From a checkpoint of a small mixture-of-experts model trained on Wikipedia: 8 layers, width 448.
Below are experts of layer 4 (counted from 0) of a mixture-of-experts language model. Rows are named router (the router's row for the expert), gate (a neuron's input weights, with its number), up (a neuron's input weights, with its number), down (a neuron's output weights, with its number) and show model dimensions 0-55. Each number is 128 + 32 x the weight over its row's rms, rounded and kept within 0 to 255. Numbers have three digits each.
After each expert's rows: "comes after" lists some tokens at least twice as common just before its tokens as in all text. This comes from a sample of Wikipedia text that the model never trained on. Tokens count by the router's weight.

# expert 12
router:138114098098051155135121124105120113127109137098181161125126074100083147173133182090102110111100149163135148096144150168114102120159173170161124162139116150098159108176
gate0:133169099075185152133094094126105162200170097125116115153131107110135123177192061097146158185095101110166103098160145121092122132102128129108136056109102157117164080095
up0:150123123115114093128153119102212120130174125090144126126160176123150162192116123133125178148147125150113099152131084064131202123101147121163133097111147154084132132145
down0:105141101133158123113125144120212113104026106130100161060183091116132126136124147113143097085120183096117140102081146162223147138121136161153132131119080151158128151125
gate1:112128147085062198148132153133106147088120204089117141077154108126102159136151104097120149134089194174124110077059124116032148159135077164141059055128168142154164142142
up1:102137145145087081124131146111101134139113129108170126112182079197029126099117116090162167092102120144139063151060094160134137089137141157176172085133147147150120129153
down1:075129109116167086076139179113124148190074102112100120126149088175088098124135121132147172189072122151171174122189106102129119119166115114153146078153084089079169155130
gate2:166151166094147141174156141113110094117062174135100135164154080168116127151114175115152172174160106128101102133176123164101191081127096067154119081115103134160124142118
up2:160147209161110127102074160106125137103124093185138131116097123115113190082176098102149060175140131138179109154115153101108116099165121104108054095119174145114132149065
down2:124158138165114083102151106139205164103126108097115157135144124063148132141160114142108110094138153101194132124191121137127135097155131126105181129123111102100103124157
gate3:091102073104108107148166120104091208100118154100116138096098098120102097061118094056143187164097180160186109116079152157128089178151140167110131069162153076093128088092
up3:124149174131097078096153108166153103107109155131148138149082143126144084121201098149149113162130129074112125142139132134098141095171183081132134156094143084100142092124
down3:081184110192121159124169069157169137145108087069097114102157122139169085129109142178177074150117148085083117081111125160165144193123132168142151051103107162118103138104
gate4:153081122167110144161122181210155160138128099116085146127096124065124115121100074118083162162119140125144164113148110113109103138135129130150115117129163113139119099159
up4:179172194143164154040123090056080150094124087179162142113086098109113137134133124142128174123201103138109082121149119136120144097162144140093124118115155091122144175129
down4:064167099117116148150128080092129105186119155118113136095111065092130153138149097096125076106128165077085157131096155175137066182104065104126087121074164140116117107161
comes after: ".", ",", " He", " he", ".\n\n", " that"

# expert 30
router:138128127086089151152143104090179133133148137156167160165085098126116107165118179132147131113103146137125180124160152127099107099140148144153121110209109127111106120159
gate0:107174137184129097100053097104122151155105097119174169132130156237110119135105124154145145134146151152088154188099164104111194156112075071109103109099096165084140135176
up0:041140071109117133110141095107139105156105162129099147126141143164098015155141139151141080083228094141131161151136132155078141156121116054123167172143099175089140174113
down0:108125071148087122118113162103166128136091124148119147138084100148157142114155145134128141179129182098186138132170160073093133077166113141156117167172142132136122145125
gate1:130115115139160142127134130132148135148095197137155082138068103095139140144186169117125134146112145129123054190136092126101109216161131080161087151161131131131118137151
up1:064124143174170149172084171124096147145116108130056163147139148077110166141154147140196189126119137126185123153161163158123154145144169148122139145105151178098113103160
down1:162123123077080145164123141134079163149118045117143198108150177137120103158137138102145147161108130118183082114165137132102126182101099171133098116171151101170152087119
gate2:076128104152110169096150123130107175126154103098154121162093144143141077154137164133147109165139183122145216085189159118109194111130122111157131134105124117100124198206
up2:142164105120113091161116145166116192077126148088100113102160112110167151125126116122128131105085116141123112119177103069060112128194151237091114123111123103091154035192
down2:121121104194222081104155191108114144096119166137121131133147139076136178139081137079117181189162158137141138131133156087142180114114066194066126171107141107163154111127
gate3:167151138117163151148110118151088123098164082132188104076106171088138163128147115105144160114114112054162179141111045124138174123146150183156114131098100164090142144144
up3:090131155159110139154124119105102178113137094100135118132150134100151092169166122059122095171089139123096095079133141128062164121192159097148110165230100119109135151085
down3:153176076153128148100085109152114176160105104091114102163106088139154148123075081172131151110145042149165163163155103158187127116083083155105111112097134156159146143182
gate4:049086065109143102145176132098129130115096104088149111094156090130138114099150112193159102132163143143146121079127138172105130148155183127025212118126141113189071151153
up4:187114111152104153113130116142180114173114146166173161123108138079102123074114138153111175130124132156133124135161157134091064181136128136084143162107136139108136059087
down4:145133128078130183125147129084118190104127142063137137099118156087158090103099075098159125146092127115157136120120146113152169122125119103106110126165164152087093168099
comes after: " |", " the", " of", " Democratic", " Liberal", " Party"

# expert 2
router:129124113096037190140113143095150118093139145166142139146082084087109161167146205113103106121120131181141112095168126128097119079140156160187097126170127128119156117126
gate0:164129140122103157116112151099021070151092078069124136084118125046183169125154083149189087154155125154139080112137154147133114145149156087176149161082144170105165140194
up0:124148190069125141186116118103090113112089085147098106132134174109149136139212131136173212178089218112161174113090162119148101092114044134127153159096165114139127179158
down0:122095104180123165094190114100152105189126129082093141127149163146073110141121158153146084114114086137141116157115057079139137140101073089092156144127106116139198122127
gate1:121155107086102140126076079183111163179118133133138129143151107122142113103126115118109123160155086090110122101103117127081174124106155125096101101132125085164152126115
up1:136145162182096128122129135127157208134151150179104120166119115148099119122088083181141114187150114182202087087104171098157169130156123171119145172114116171102041130115
down1:092130127084089190166141079099104090120120138076101094160103105113149173135117182167072130129064096164186148158078106123142117093113180137193134153133119157111103149142
gate2:167163147116145148137074136132047120167186139109056112063136132138152115100114036120138129111110159114106153160082134096156133125109156110176148139117099136130132140159
up2:118128125144199070152125091144131117131120103222065154161128120083147097130084150073137146154200159136136100079118136164171169202140154141227107113111112114140128115114
down2:115105189058151141061103139119124127108214129149104138174146169063094147117123147131178077093127142152116157173147066119119075155071157114147117097140152066122125078077
gate3:142086103126111141118141072085140131137153139112108112119138082150112109134175181124131088172170158139148205137124056112169117184121122141171138091127097162126079090104
up3:131120119150152166104106158140150147179153115077172122104162132144092154120162126112121160027167084119065165176118137160115143151173159154082114185142148204115115141086
down3:130198113150154172084123169115077165082189133167142158171111109183116171063124079135111148123081131153089114160162122127076045056131090121134169146083149125100146122151
gate4:121127130138129109187183123147076070113127121107145143132144156182124140114150116169167107101137113164120137158111107130114127153092143130092052124125102140154116109172
up4:125168161113105115107114132115134103085183080155106149191140174137161134148163134109158109110172182095159114148085114117139143090102106116087161101155094157165118113129
down4:122141065141111068142124133122156170087105151118145107096171102154157141128206131123093118127125153163137128160136101132143123143067178154106120112115133193147098117148
comes after: " ", "1", "0", "2", "3", ")"

# expert 40
router:152146136070063163126098099115123087086151155183164174150110090140077149181144183055144098134115119151135129104103139151108127121142190163145146193150147179103166049200
gate0:105147152092141145102166129121115125151089094114165171123167156215109144087111185104094121143082088137133162106071147133082142110116109126130155117056088175173119126097
up0:115116136154152135137138110087093138148132079178107126112129162070122101072101150105141175105068128137078128144132112120117135096114130103151079126119152112134108128151
down0:159132080137182107113198117121164158099165151083135111154151091139148082106117136124167060107123125171091081142130121140115125155093197110147129081122191104105134133107
gate1:189137140187088182178153131070114124145139078133175132137117104167118126139145097148162205124102058112126094168037166153116112146187091105118138120158056152151173097128
up1:176128111164146089159105142138155093088161135140139096089130151070140124126121180068157175114090108167154107189084151118187185121085200136129185110115081140131142126146
down1:126136203117108160142120125089144165142109150121127103124113149125115071157131121099153093076151100144132144142129142143083044139067100113192076139154161061153158119169
gate2:176184161162127112118147150071136188096104077136113151150134171111085109084129094131091139137101158135128162151181150116096156139142126115148141144097129110120107124151
up2:174139090114160124043126132160162156086135056138169123200084102120214138116130099098140122063130136104111127096126060200091148120114127079209168107078127092120129159120
down2:159179129162151163112152092092099112112097159144134147170143110044143120110105116105097168127148081145164160149165138158101203128108129171121154140169115132103154107169
gate3:136164141150211117107066143168131164119113143106124110126183173112070095137128124098157121081125159131129127167125139129156080153045087118133137047135122109132105067104
up3:121168120132128131079105122103185094172175067104109107121149162141085166134106134143145107121173174129097172151133087070136119137166155149092112088121143131174090130159
down3:107154187131186103157052143203126134105155135173148169133095129095108135140093115128109118185149099193130119100142142167106178171079079123114105135111092131154139120073
gate4:170122149186137105187160138170143154104113183109144171167108138171154039117107079090114108096105123162105131162145142117144155097195163121082126112153055110108124144158
up4:123122059095131117106115126150148125112091088128163123118086135145144131173155139166162118073101154092056155144071154080074105094091124164091150136137128144154105148108
down4:152101115061078120101116146146127112150116233122100150111196141186119179101166123126184178135150109149140162179108112085126125134145127153105144119120085162109080163166
comes after: ",", " and", " well", " as", ")", "),"

# expert 54
router:140106090122081164094123170137172152071144117127125180121126107133107185165127147124111114080106152163148165112128151145068081104176146153175109150162115188074138086161
gate0:135117092131155153179176130134094117129148164144093124154142098148126137133137119101114135147143193145147130148238074117090184159100120129173120125144074119118101055149
up0:135098183150109137122137156196133125126127113085167163146112097112118091138090125116099088157117130180085148116066127112181093155143127091109142113157187116176162152153
down0:169105156130193094152132157160154094128132194131141149167116146136118096101124105143092150175126090161164132127075008045133164156136099172117155131110122163119110113111
gate1:135154132097165141211070147151131122116110105167140139112151121082146155113150087168123089181134178133127153171136131143100122161117134160116117221139081128112145113130
up1:124121099142099156185146089154122148064070138131138152100087154089139086153140063132098151149129164116069148151150092155144106109124142162142051168143106154124143090143
down1:147226167109151125151075124176109105155140128166115149077097119083114136154153117146121106111115094130153143139114123156173101135123117126127115168115142107108139172104
gate2:146130115117103143152080168166114117120143116134123134158172120121149167132142095086135153130111117074146065180107091148130116126183186075159142116090139163135097165179
up2:127099099126087094157037150047105090090146136166143123142185160132124157146074139081155140155120180114140131115211178154123115141122123081133112139124116092142144111088
down2:174099169087183090093129083150147129087143102086175138155104130081164104155086135052122154094171145122089116157165160102090079144073147168143115059167121107125091150126
gate3:118128088158140106074092105118117103165096129117119151084097184165059127124127075132119156175105110187144110088132127158066122107117110159130169131139055085043098113147
up3:131085093142115117101079146116146240094061123169101106119135165050165127132134124058106161069177135144064114171089118108130128134171104173167160157146102115171179108146
down3:128032089145149121120093147070157144150142153119093120159151188125156149150147149117149083139106161122064159134219150156109100122150152165138092119094206145114129113136
gate4:131093175176062118125206161086113168112134123147115149130137077188153180130112102199108131152133089038124116100177182109111146105160084127140163149080128146119144092135
up4:102120110169050112091166082108156115163159125174131132136169171093129137116143132105170138197151163127172151163073134148091136155079163118139100092132144145131174092151
down4:140127097179134143078115082105145197189115160074143146074162114168092116171108113167101102078134062183158108130123098211135049126115072144114168111146126151174118113134
comes after: " |", ")", "\"", " Title", " Candidate", " Votes"

# expert 36
router:142122120075052170115117126080181134126141152153148167135098098110071159147142192109099106108075156162125141084147126166079113096176154141161125131131117170091157067157
gate0:204139100099107127094140096098100066116106088073123073184138148164117125097110045083161110143098060136089150077097094130143095126093136082129155102103143137146137144043
up0:123115052156094126127157112112129133114139087080130163106137166130100098102133125101112164116128129162137134085162137139111188134132124154170132093201116120193154172145
down0:137148127137126095136122114142130090157133131116086138114114100135149077172145136073107117208181104089130129079125133203125116182117116144124189135199115102113144133137
gate1:136195164155181169104178137091115141096133136118146136097160141206111115161111125125139151102141141161124143142141131125120183056089160155143043078173138115124125072109
up1:182149137137137094145070142116110133183123200157135132077048166140139105094140137138101124131090093127103111153150120104131104191162069104114112086159157125079134151153
down1:119105145122089115117148133130135137087202206074129101139133152160075082132139127106069050101140094084139097100082120141141152125176121145098178144100101116154110116106
gate2:165180120120138202144106149110075098106143074100145104145201112131133085120176157133108151102118194102146147166118125150150110116095092101126133128129082149153140156136
up2:092159116131150154138156160141203112088095139128132109115193166154082133148130085132146132120124104189148169123163137131133179131130090156104174103101156076158187065129
down2:120063170136092091164146091087159142104168139127088199108106192174087100130143104160122182138117065168108147153140180141136180076125182138123159173117099157052118151084
gate3:132109140119135081120091129136171093119136138133120136096112171175115099161150119042137180155105182118120117128157114108073111098167112097131126169123137157110108100115
up3:095128079132137108141088116120163105098076191108116144180139135113113137117108184154094175131102104094123105151139077181133133118105143151126107068073114083135097174145
down3:188181131105104151207059094136164144171126148136096150101141156117102136161124110160097113119139083107150164152148151144131117094108132119074146106126150110082126170092
gate4:102181143140145129161048144090085145148120072136155217114174143096129119113114211113133148150136105123140134154185081152121181107079151163139153116098137146185151080127
up4:135152137165127131142157162128192159117131129112083157118111155112121136102132107125082158145102116139099103093145063107133166149172075119154121141111131130094125084127
down4:133195117153099133059167126127152135156050114138097124125150094148097118144153172056062159153144170130108082146168159084116128099119176073142162167146115118130110034137
comes after: " ", "|", "\n", "20", "19", ")\n"

# expert 41
router:156133101089106163131104113063202100130154170111163153133095101163071148124153138126073096147114138134187142113147107159113105109201174165166160164195074151080197096116
gate0:156153129132091136125127121125125127137128152119132156121116227148099162117072136141158128085123065087156166120115113117163074094114109103161122123124128121138111148163
up0:160101111149092084111135146116155120116095160144116181113131151115137152146120087092128148134083078131110159084078140085185089103184195121134119161140073104103079064081
down0:119118109153154064148137076105052125139143098164125093119109080118094116094108121117105194134118145084082166123136115156085121106161088132154169129112191194127107113108
gate1:155138168105108108089158131134170102132128103163193144168125091109127088118104121113160133105081183149129136095121135106139160121085103124144123121085121145133156175128
up1:047072150076176172157148099109082155190063109137143125105174146137130110115145122177064148112074122069083095118098186168101145132155146135147109139117129156166173113134
down1:071097127120086089109133178138141158159166151114122138099103189079131160103137091065084081098149138132159159129157142044076169154171122072185153087139127178153105114117
gate2:135130115171116110161130159090117142160157045125128083164064117106146109107216103162107159167144154163107176096130152112152092149121183096146107157148160099107089073137
up2:118163140152143145058064107129178124140085144143115132158140119120155121127168152088163098120140150134146163135109139099074052100133151103133094124051081125109135100170
down2:108116148130141124087084117079182099160171144105093128134140094152152134100149071128108109096121132179164101192130141115045115090192211124095165134137144151093093107150
gate3:118124076130104098139105105127191051154137131095150101112104137105151097157149162094087024056065081163130195152133116134153126089122138124161109090139106147122095120190
up3:128156093100162107216033128144140089167185148128112099047085141133177131190147160122110094139120119166135099108148111093120165098157109148116106137132179137125124058088
down3:157050142133151153174167185102054101078139142177139108057092113154112124132138114081110113129117152114088131191098160130105171070108142136166096166159150189156133134125
gate4:123055132145076108170119157156134101109124063071146161105085134117094169109102151111134132106067135123174111123069100120120102084088141120100062131144144130093114087172
up4:130129149092100106080101131142156135162155123142105150211121148114131144123100128186108091113141152150148163172145142141129118125143173057163115111083146138151114150091
down4:099130169137113122156119139179134096105139194126114137209149147119066070107138102116129133082079164101108101145147143101164142113110096182086195141171176122091110113070
comes after: " of", " in", " to", " for", " the", " at"

# expert 58
router:101096077114088154134109124067142114123135156161180134144083085176085147153127161149117100112084137171115187129150154132053090168144181139165130142131111105080118087160
gate0:102136128112175088135115146054087156082143222111127110180128119124072062162105132160081106141140143134102170222110121146117126127122197207070092129154163185170107105143
up0:119204065128138154152176110167114153087189143119141137119103193167158108176123095149099109115076095136117186047066172096159124106100079149109121196187160130146145088105
down0:128162177155081107138102121206161090116133091106061083100135152177128175158192136085078123192152091124110109081151125097122082110121094084177081080132097208150103137136
gate1:181136095127177108101085082112116160182098097125112152180131115095104080096104159095131117127198155128166118124143124164121076152106113122136122113139121100090154094164
up1:158091114123133100155143113110107195161167091177163141113133147121094105172136136158166118098214117088180118159120080150125126140082157080135150121131115117102079145148
down1:135156103178128113119122120076156144175102109081080135147146109111163148097153096064142126139125147101104127165157137127113169178162118163174167154161075108113137151149
gate2:097137123137143055112098132197164094082096205100125158184158113113159183100097090099152127150162157129116152121118145126097125139058182191114161091127166103074163125171
up2:145118088134147173064149187116119142113080095155083158089129042095116160146171102121118105142095141108187085159174163061112094078045149056126096152186172144107071102086
down2:121115097114111125133122099107162111151109093178091130112075139162133156164139116065094175115084176079180141193113117154125136136143069153097109120108138167184115210117
gate3:130131159130083175159104100087052078102119113128158119084137100121038138156149126161126113063125095123170111148126102141186081160188143169071151107113190114155139139116
up3:138172080104147149116132115181131187111133153118193086188129148088175169148129156107161093149136108104145105212117185168152100170151105088097144175135119105128103120167
down3:119082132204106098164156104157134043169063099111086080127197093106162106105135192126089110122177203105129088154129138130133158131091117132174084164146130129123098074152
gate4:122172106152217084118108098105059163109170099168092197098206076099164137148100140132182088089113070114111115094128151132167152117133109096164155098126182169142108131106
up4:148096149103143086158114115055199127137109178133134153106179103139131108127112145105119167113195144213086105079101177105117151080053146119129142139136191130146124107137
down4:104124065154105166109111143163073126164145121122114091142135080206128103148115113066095121183163126105130086155056161134081068100135063160100153141158171161150153121136
comes after: " |", "|", "\n", ",", ":", " in"

# expert 38
router:088148094135101147110155144109143117094111216139164132175118126136111220130212134109096132129063171095162131177115154183119100110131153114151148148146138186079160057137
gate0:080209097120118106148145182143174157134153185097171126110104109191185089158113122147127098153104091114116135177118095156105115122067039134174126093153177111188151085160
up0:106133146122099145121099145115135142063119175141156121145102144127101116090133080129141139105120133122106151092132101136057126132138074110133118072141134170111107119154
down0:161123104181157083096143150082136175106063112173136081132140093161106084111160095110114139131132104112121125076096085134127089127118081137156120128112126108104118144183
gate1:103105114119108134115127176151183105113189159100142149138162125090127153149128074166160137115084046111178180071147118145182120169126120136146145201125131155130118152178
up1:148176119161158149137101100141086166065184120147133106150127075135131124064115146127160147158134140135188108153100180095101124139144140088065167120177115152185190099135
down1:100135114100155090114122122138124183100074078129098082154085153087117129128117113117149119131150138126092136096133065137075097118148123174184049074099106129131130188125
gate2:144156084103105157151135171162172143117174131123125151125121114088162116098081126147084150152137105133121144131112116102126151088129084162119117123094171131118133132080
up2:143127108145091123149063118111115138130113144097165186134138090123133101064136128108079211117138111112069125168079139062126132123115122158120119145128171130165119135175
down2:108156133116140144181173116146178107150165134136162126150120147159064162161173151149091117134118123104091157116139169183117094123093126092096134098148122209119089127143
gate3:100105148136101111128120167168118160149119120144180135102145100170146161078085190115085097125181161046162141158143149096135172116145192103129085119156113139132151058153
up3:107117091119136123145139126108122152155134121170158121143091117154113139118126119081091116136139122146134166106056115127079099107103142146113151130078174131153102098122
down3:135112202121083104153152203102102124081166104159081137064097077146110122155108075095102089143115135101169122115122117095182107099114075092132110121101114120085159125134
gate4:136134130055144156163104054093091101163089115136148152129121141146146118114124127156115149087108101171092173125123149115188159102106146168136140117115127161133139107132
up4:119146164140080102085129221181113154147124127119184121179159078111120138146103138121093151121078188130163123110131065126058109122097105100118159145098119129102110176110
down4:126134094076148111160138089079135096211153113138153142144071134096081073131149098144094086160117061129066128052125131186069090056128171149162091163140148158079092164121
comes after: "1", "2", "0", "3", "6", "4"

# expert 52
router:136145167098083161111112098095214159107120175103137155191114094097102148151170166117104086089112164163133156094180160112089089183155164162152139156142110192089145137123
gate0:160156180127137104121160116122135080135110148132083145103122107093129149146090188109105143177111153190099111076111115167067108130071056108148077105110149135107089093107
up0:143151133151048102111101130089120118092118137117143187133167087111130105094066085109134146122151157091118098156098118140192101077118124174102169103148160111111117123091
down0:055153099137154117129164133100142088104112158112118131116163125161166157113113148135096161200101147159135101128087114134095127143112083137131167153128106149138146146081
gate1:101120088100131117168144153128185152130171110105123104139113106133136134159119104109117147125068125120123082168139127102134136211097087173186157112112105145112112191094
up1:126106109144127098155142133183125073083137108186113084131116165072118155151142107092134141188128146145155153156140101095133155192121050136171114118139113170107144154111
down1:141109131126142123158147181109119135145157147197113094145134159157135148138111127126098147122184036083141107144130135092074081164146139104119052126182152076117138101159
gate2:174197114108131088085161172125140124124105101204111155131137109101143058148120098107162137077117153145087120117076130132117134123105183142134145133096138124149101064130
up2:127166158118135177135089111146142129131143140087173161149155207103106141089201132099131143106137090156177117085130154124141151107130123182203136090109177007142163071087
down2:086142170065114132058162125109210104131168174064152088063068085099145121089180124117065147087097117145200079090147103137117128182096167119196171040071113074125144141115
gate3:106160104146148074148169113129168184185099146162105120196102185146187159160123158080143112154176155165088140151146050141178134130179128176131117131109162168197130064105
up3:125116144142157130076125116128115142186107156094058105120112188139146154141111122137201170098093102164161110101148135117154199118153112089159049155170176101127152124157
down3:121153115110170155089062159120159175064117160112115134110086134123125098106128146143099098151069119141161125151152119074102108139186134084153128112168113171135127151149
gate4:119166080189075155151122180130116104148139181121162164136163191097090116089150195129159107106145157134104183107126115160116137157137031088140093104127129122180163134143
up4:134151106146126115187090191152159119100147121168141135109116065163110088124120174083154082177140134081121135139123187134120146144128149133166106148117161143148104163119
down4:150149115205110142157166162073138124090133084106122096115099125133097147106161124144125119130127145133186114132153200117118082126189121167150122132079183098099127137156
comes after: ")", " |\n", "0", "1", "2", "3"

# expert 22
router:129126124108057166112126125073169143121148147152180157123098092124060143175144180093126113115084168162135174083146145158075120094155148138151126105150118171079157066164
gate0:092176087185103080154081136110168118066129071146176163150147166080143126157132115087141108131139073110081159127182128126106136160106135165122102102125155148086103118161
up0:138159149154074083135098114122163131087097086179092132118137121107131120124211121110085148122119133122159112088173224133078104169165142157079167069086113158106120102085
down0:106187108141138120125119126140100168123078085158083160169168189065103107142088103133098173084163124122155120139057106132123114135045127063107178113139101128133167129106
gate1:105132092172116098128196109136109130046143179074071124122113102118125069097159142120111096165130169136117136129168106117120090140166128114124209143116175079169142206153
up1:103116090138177152118175153194095140124125175093096159105131088034079119143131174145100093123138129117137154139106112157111102112161120085139165144103168102176120145170
down1:141127198140153029173128108155156165110099098151158103168091111129115108143188162027135115145062128133171133062178096137136163122092123106113114113130121115142105135130
gate2:138133140149152129086130176152138147150125150134174086173145175110116129098123144121126113190150160136096127134120153118126191104156110095175121085105106167095138149168
up2:150100113156153143162137153142146111157138059150071084212171177177127169162126129154085084170131099164100144055128159141160155103137088089056152110104118074096152135166
down2:124116148143160102158083142135133175129115173181132129201141171120174080133084117059146084111118116161169144136081113167115049138090109104050173193105157139127145107156
gate3:115168156166125117133128139093119101147103134156108128080152135120128134123174133137194158158132177175147084094099097046110134139202143157094125127137142149135169088122
up3:104158138140161180160129130121106136117123071089125107122130118135165111144076130131130182058140182189140127082131055171088152126128095148143166158168115120191070082142
down3:148160110135142132116135151097104153136107208107141109115157116102077185140143096092210151220144184165210090135104072090135151134090144083117166145155147147125116117115
gate4:122138126122128144128102132091113055163104116089101108158125082164140177186134173105175180089119102100179202129113128112049198134116114167091102119130187159128185117122
up4:109149220114095078051145160108118151176142119159114107091148120153146054168178100117110102195155107111098151183157113114204130125152153133155132075141161115131143123124
down4:149146081141154150115158186109109089161147104135113115117110081087100140127129101137125139108061096099151128125105126058070111121138107089105151100085099099146086131184
comes after: " ", " to", " —", " –", "9", " In"

# expert 17
router:126143087115118182106149162081114120119133129162179193138127131126070131164133134112132143093092130155139175139120123176058113117137180125129149114143092123102145084175
gate0:128146107150097102133129078090167172102053150082112117136128089046109147149145139179221197133123147110098080137112098093086151148148087101085135120115114141144112053102
up0:098109120146132120168131126134173121086158110151199115150135123096130096151130161193154174107105155154143162150134099189115090159159134112115146159112204150061146153129
down0:154111155161142086185076128162123147134134107081129109066123130133112106154149088186159170059127196218109132164133150180105132132144085118092140102124093101138156125162
gate1:116077103074086133168161105124124092103098100189141134141141124098131142141119145157107153180070094116183156105163131088107190154114095143091170098132089130154182181151
up1:126114084112158129142160097075140090093158150136112175093115172091094172147138135141093133172119120164138137073115175157079100138112127190123114146157124123159102186133
down1:144127118135127108141147179143090084091170116099159101167111067097130133141120127071147075154121119105026164034105094086089156157110149123139135108118141167093129150105
gate2:156157114117117090114156116120143155170129184166127072166121151117132138072139157055158121113113128103121126090112083117136142120151117105086127166105088101128102053209
up2:114136195078148089105140139109147104091121118161139109152166093138110113151156069080179122085135150097075182194148135148117129205191146102069102155131135137072074125110
down2:137098074167111112077094153103152089107109148134154130119102116117105094132191107097088134099096159135108090142130139077109155144200166136185152134208147164117172080146
gate3:169126147156199150188140108123059095129132133037116141120148114151169159126180078117175113191114146145114126111156104136110054187190136143124145152099147143121143113137
up3:087160151132133084173073106122118182087127094146118144190200137147112146126170142158132105148129104124200128139064111155126138185112160111189149110142101107137141024129
down3:138137186138126079069089107116076155138124076074059144201091118135149155148103129157117158080097137156145071154060177132104125065099139126125147119091172119108118093108
gate4:154137162165098114088153120122115114138157088158161139196153114105122075088084098113158110128123124089123134157135144142123142076145118163122112157087097107130088105107
up4:080121119193124148156108057123141156127080165131173113176165160124124144110171125105121128140095151103135109139215115091128124141112143092182190134140142174110152163150
down4:086149114135152112107173141107095134158119133084132149148118134150145082067157112125127123157176103134098128114178083092102167134077165137126097138046165068154133111132
comes after: " |", ";", ":", "′", " /", "0"

# expert 18
router:162156106108090146109095084040134114112119130172154148118121111145106135172124159067119125150131150147160168138154181135083107142177125126187092129136108148088144069148
gate0:128108223153153116115139092116151091113098135077158147134125119107175121150136119066152104152070123130165172129174124154080172101084122130054116074191105125143123098142
up0:095129137075158163107148098093088056106080074109111107084104082140157128136120137156120159152186119186151128196172152102143141118134078142152126197131135119141131149171
down0:105136170099148167097158100122162100142139137128141127170189139133114125110126153130090069138131168103191140119191085160138099136128100119167095127102089125124102153145
gate1:116118121144136157183153174080084070085128112148119168104165099127120082158167210166073095179113052191105087149114068115152128107116141080159107134157081136097154155111
up1:138156105118081057114153047152151137120113121129139122096118117118145132176150123158114133107105061181146076133168128144110142109086135194160197175062132169095139125150
down1:110065145186146132100095155108165134175129105120072112097095156118084190233138106098119195183116077171103108114120118188150149128108172109154165150149141114068109173177
gate2:107161122196152119128166132130124124084107064163152199092152131151079146142099133164157147168104197149145115113197124155136096118149141084124146084122151151104116132123
up2:125080100102126138130095081103106123094160141079110141207190089132188142121184098114114134152152165135067120148119090097131170059138100173096125121147178124157101147093
down2:099148142090172073115142109137141146044114113122120095101110129136116169105076164137171061112129168138156147155143185151150121145132133111159104126134129168077097146151
gate3:079102159144099093162100090141126111068142120121129163140205096152152120134156135158094087139072109103135146083078092095121103146113129137173175162118180154141110106105
up3:177155150163142124148146168107150129167156095120177142142078116099173106117125133131115118114097154109193104112035156157111137101096121138134142162140138114072128137116
down3:126106112112114151171119091079114093137157112069139153117189155113178110116128169119106118093113103140128150150170128149086176180140172164140159079106068150150168138131
gate4:084116121124065118139168100129125098112083165081103143141146111093103106074087133120123172184129163123173138087159112111077168131125162162122092182125122180108123115145
up4:207148182141119103152110134114157108145092138131122152083161123141078120099112073132147116150143096140122147060029086151121100165112107145125165130151134133187095153150
down4:142158072183057173119110190179116039133102136116137153192118182103122161187151111129084107216098138111156136137133083159069129122133142112155146088153149174130090064139
comes after: " was", " is", " were", " It", " are", " be"